Experts of a small language model.
Training: a variant of SOAP for the experts, 389M tokens, 8539 steps.
Below are experts of layer 10 (counted from 0) of a mixture-of-experts language model. Rows are named router (the router's row for the expert) and show model dimensions 192-287. Each number is 200 + 20 x the weight over its row's rms, rounded and kept within 0 to 999.
After each expert's rows: "gets" lists some tokens that make up at least twice as much of what it gets as of all text; "comes before" lists some tokens at least twice as common just after its tokens as in all text. This comes from a sample of Wikipedia text that the model never trained on. Tokens count by the router's weight.

# expert 40
router,216,167,199,229,200,212,203,187,201,191,164,203,216,207,197,237,219,185,194,225,232,217,211,222,209,180,202,196,214,192,216,225,240,202,177,162,226,190,186,164,214,171,193,191,198,203,167,180,190,181,201,210,200,165,226,201,215,168,205,186,199,188,163,180,188,256,199,201,191,190,214,205,212,218,171,217,166,184,197,201,194,158,181,181,224,225,209,214,231,189,207,188,223,238,220,169
gets: " |", " the", ";", ")", "|", "%"
comes before: " ", " |", "\n", " +", " —", " −"

# expert 27
router,196,180,195,213,224,186,194,214,203,174,221,205,226,229,198,184,192,172,187,197,216,203,221,238,206,203,182,228,235,192,175,192,210,194,190,203,212,231,228,201,229,177,186,202,199,180,189,178,180,178,194,206,220,179,198,212,162,191,171,162,169,150,194,143,215,244,202,207,184,178,226,238,221,205,212,216,167,180,191,175,178,188,207,180,208,222,215,228,214,201,202,210,192,193,188,192
gets: "\n", "-", "==", "″", ")", "°"
comes before: ":", "\n", "-", ")", "N", "W"

# expert 24
router,253,177,163,223,209,192,180,195,176,203,184,240,231,221,171,210,209,189,161,204,241,193,254,242,227,209,191,183,218,182,221,195,217,204,160,195,209,193,195,191,201,175,201,197,208,203,209,187,184,193,227,191,183,204,222,205,214,171,179,158,185,167,189,157,172,220,178,205,193,172,223,204,210,212,201,220,161,176,211,207,197,151,187,178,178,241,199,247,238,168,149,189,214,218,188,184
gets: " to", " in", " his", " of", " her", " with"
comes before: " the", " to", " in", " a", " his", " with"

# expert 16
router,212,159,175,203,186,175,177,181,181,171,193,229,234,221,188,218,222,206,187,201,237,193,218,234,219,175,201,206,223,198,221,202,239,193,166,193,230,224,210,209,200,158,207,200,194,226,198,182,180,188,237,206,189,190,180,214,187,168,185,185,221,175,199,182,178,222,190,168,184,182,206,196,218,218,180,219,200,155,227,217,194,167,178,177,176,235,237,227,203,185,190,186,215,230,182,183
gets: " was", " is", " a", " are", " were", " to"
comes before: " a", " to", " the", " in", " been", " by"

# expert 23
router,210,166,187,220,240,177,174,204,204,184,175,225,230,211,172,227,192,178,168,209,225,238,199,204,183,197,163,192,211,184,196,199,197,181,175,196,196,241,167,165,202,196,204,190,199,193,207,191,150,205,216,237,189,162,171,201,211,175,200,190,190,191,179,163,171,216,203,193,158,174,199,200,215,211,204,227,181,171,234,175,205,157,207,191,204,238,206,234,204,167,194,187,212,210,188,171
gets: " ", "1", "2", "0", "3", "5"
comes before: "0", "1", "2", "3", "9", "5"

# expert 43
router,232,178,171,195,194,198,156,198,173,211,201,218,211,204,182,214,210,178,180,232,250,182,205,223,190,223,198,166,199,190,204,199,211,213,187,179,221,169,198,193,202,195,224,183,204,224,199,178,195,190,201,209,196,196,170,192,225,179,174,188,173,182,198,179,187,198,172,170,188,191,208,211,195,212,189,219,184,190,189,227,188,198,165,216,188,235,223,231,229,187,207,189,197,223,174,159
gets: " in", " at", " In", " on", "In", " to"
comes before: " ", " the", " a", " his", " October", " May"

# expert 11
router,211,158,159,226,222,175,172,182,176,168,205,220,227,195,203,208,215,198,188,176,187,204,200,220,204,212,191,172,182,183,220,182,205,201,184,187,206,194,217,187,187,180,179,198,205,209,185,186,186,197,254,199,196,178,173,199,174,189,191,194,211,186,178,195,196,206,193,186,184,183,213,194,221,194,163,220,206,186,234,212,204,184,210,183,211,235,228,216,213,192,189,174,194,201,192,159
gets: "1", "2", "9", " ", "0", "8"
comes before: "9", "0", "8", "1", "2", "7"

# expert 38
router,220,169,171,247,217,209,197,197,213,206,196,212,204,215,194,224,205,183,209,195,199,219,226,220,211,203,177,167,203,198,218,210,205,221,168,186,222,192,175,194,208,205,189,207,203,216,213,185,158,205,229,206,209,212,220,192,203,181,202,196,176,190,161,177,209,199,188,172,178,197,208,187,200,207,172,240,211,167,197,225,187,195,179,161,200,207,215,253,244,159,201,199,205,185,183,142
gets: "2", "0", "1", "3", "4", "9"
comes before: "0", "–", "1", "2", "5", "3"

# expert 8
router,218,179,204,226,196,201,183,165,229,216,211,221,219,204,178,238,208,181,187,196,218,199,211,232,203,212,201,180,215,191,217,215,210,198,188,182,222,171,192,193,204,193,188,235,188,185,190,204,190,195,206,193,238,190,210,205,219,189,195,198,185,176,184,183,184,224,203,181,190,187,212,199,221,213,170,224,179,157,185,230,193,175,187,227,221,212,230,199,206,170,178,188,201,232,186,190
gets: " |", " the", "|", " in", ":", " of"
comes before: " ", "|", " United", " New", " season", " first"

# expert 6
router,197,177,180,191,165,171,167,186,220,228,226,235,214,201,187,224,185,194,194,186,207,167,197,206,188,201,208,195,213,186,186,215,228,216,185,196,217,196,221,196,184,163,200,185,186,188,214,210,144,192,193,209,207,184,173,210,190,166,195,168,170,193,213,141,195,205,170,194,206,193,223,210,210,209,221,228,215,185,222,172,191,189,210,197,216,197,216,210,214,211,206,198,207,204,166,170
gets: "\n", "-", "|", " U", " United", " New"
comes before: "-", "|", "=", " States", "Scientific", "|---|---|"

# expert 47
router,210,187,146,228,211,169,189,212,189,198,191,219,225,217,197,253,172,158,187,178,229,206,200,222,196,249,234,184,187,202,212,176,222,204,158,195,237,219,204,201,224,188,184,213,187,210,195,191,149,213,210,222,206,207,181,182,189,168,182,179,168,176,197,174,216,202,188,212,190,196,206,206,205,218,184,209,203,186,231,199,171,204,200,205,208,198,228,208,194,214,202,224,218,259,169,203
gets: "\n", "1", "3", "4", "5", "6"
comes before: "|", "\n", "-", "%", "5", "–"

# expert 44
router,238,163,200,249,193,196,173,190,194,179,156,222,226,217,156,213,202,167,176,191,206,239,206,214,203,207,178,190,215,183,203,199,208,174,190,198,221,204,185,184,217,170,220,198,181,194,187,176,168,171,222,237,187,155,210,179,181,187,207,173,188,187,191,179,184,232,217,182,168,183,197,216,216,207,174,213,204,190,237,216,192,173,203,169,174,223,211,246,210,169,197,186,212,220,198,187
gets: " ", "1", "9", "–", "2", "0"
comes before: "1", "2", "3", "4", "5", "6"

# expert 19
router,234,176,165,204,199,165,163,189,199,190,191,225,227,205,201,206,202,195,170,191,254,208,219,232,221,217,201,199,207,188,232,209,188,194,175,204,249,190,189,186,213,183,229,174,197,203,198,183,190,201,223,220,191,209,168,204,200,167,193,191,195,179,192,212,207,225,196,159,188,195,206,219,211,206,164,208,197,179,227,220,178,165,174,188,184,215,222,233,228,176,215,209,188,247,187,189
gets: " of", " in", " for", " to", " with", " by"
comes before: " the", " a", " his", " its", " an", " their"

# expert 31
router,243,182,188,229,227,198,193,167,207,200,163,215,217,237,187,212,197,183,190,205,229,213,214,234,218,199,170,181,207,174,195,197,236,183,174,184,207,162,194,188,211,165,193,237,193,187,183,165,192,159,204,206,240,188,222,215,199,177,197,188,183,194,178,185,186,211,180,199,185,186,215,225,219,219,191,215,185,193,211,195,201,179,212,191,219,225,206,216,229,182,177,163,225,248,204,188
gets: ".", "\n", " the", " |", " The", ","
comes before: "\n", " The", "==", " He", " In", " the"

# expert 37
router,200,173,172,210,167,198,182,199,187,199,201,206,212,213,182,230,200,192,186,198,235,172,222,236,205,213,169,186,201,194,210,213,214,222,186,219,212,206,197,174,190,168,203,229,203,220,192,185,180,182,209,229,193,175,193,214,204,176,158,204,172,184,200,167,211,229,167,212,203,197,204,214,204,202,185,214,169,189,194,195,195,178,163,217,193,231,218,202,225,185,202,205,198,213,191,200
gets: "0", "5", "6", "3", "8", "4"
comes before: " |", ".", ",", ";", ")", "–"

# expert 13
router,203,150,196,212,231,186,164,181,211,188,193,222,225,212,172,239,206,181,187,209,205,233,230,207,210,204,183,212,222,196,202,205,203,190,183,196,213,207,208,198,228,199,207,180,189,197,191,183,183,210,249,206,191,189,194,221,181,186,192,160,224,198,189,191,185,214,173,198,147,183,217,186,216,206,168,228,214,163,221,201,196,188,204,191,192,206,209,221,201,197,201,181,203,204,170,180
gets: " ", " (", "–", "0", " is", "^{"
comes before: "1", "2", "0", "3", "9", "4"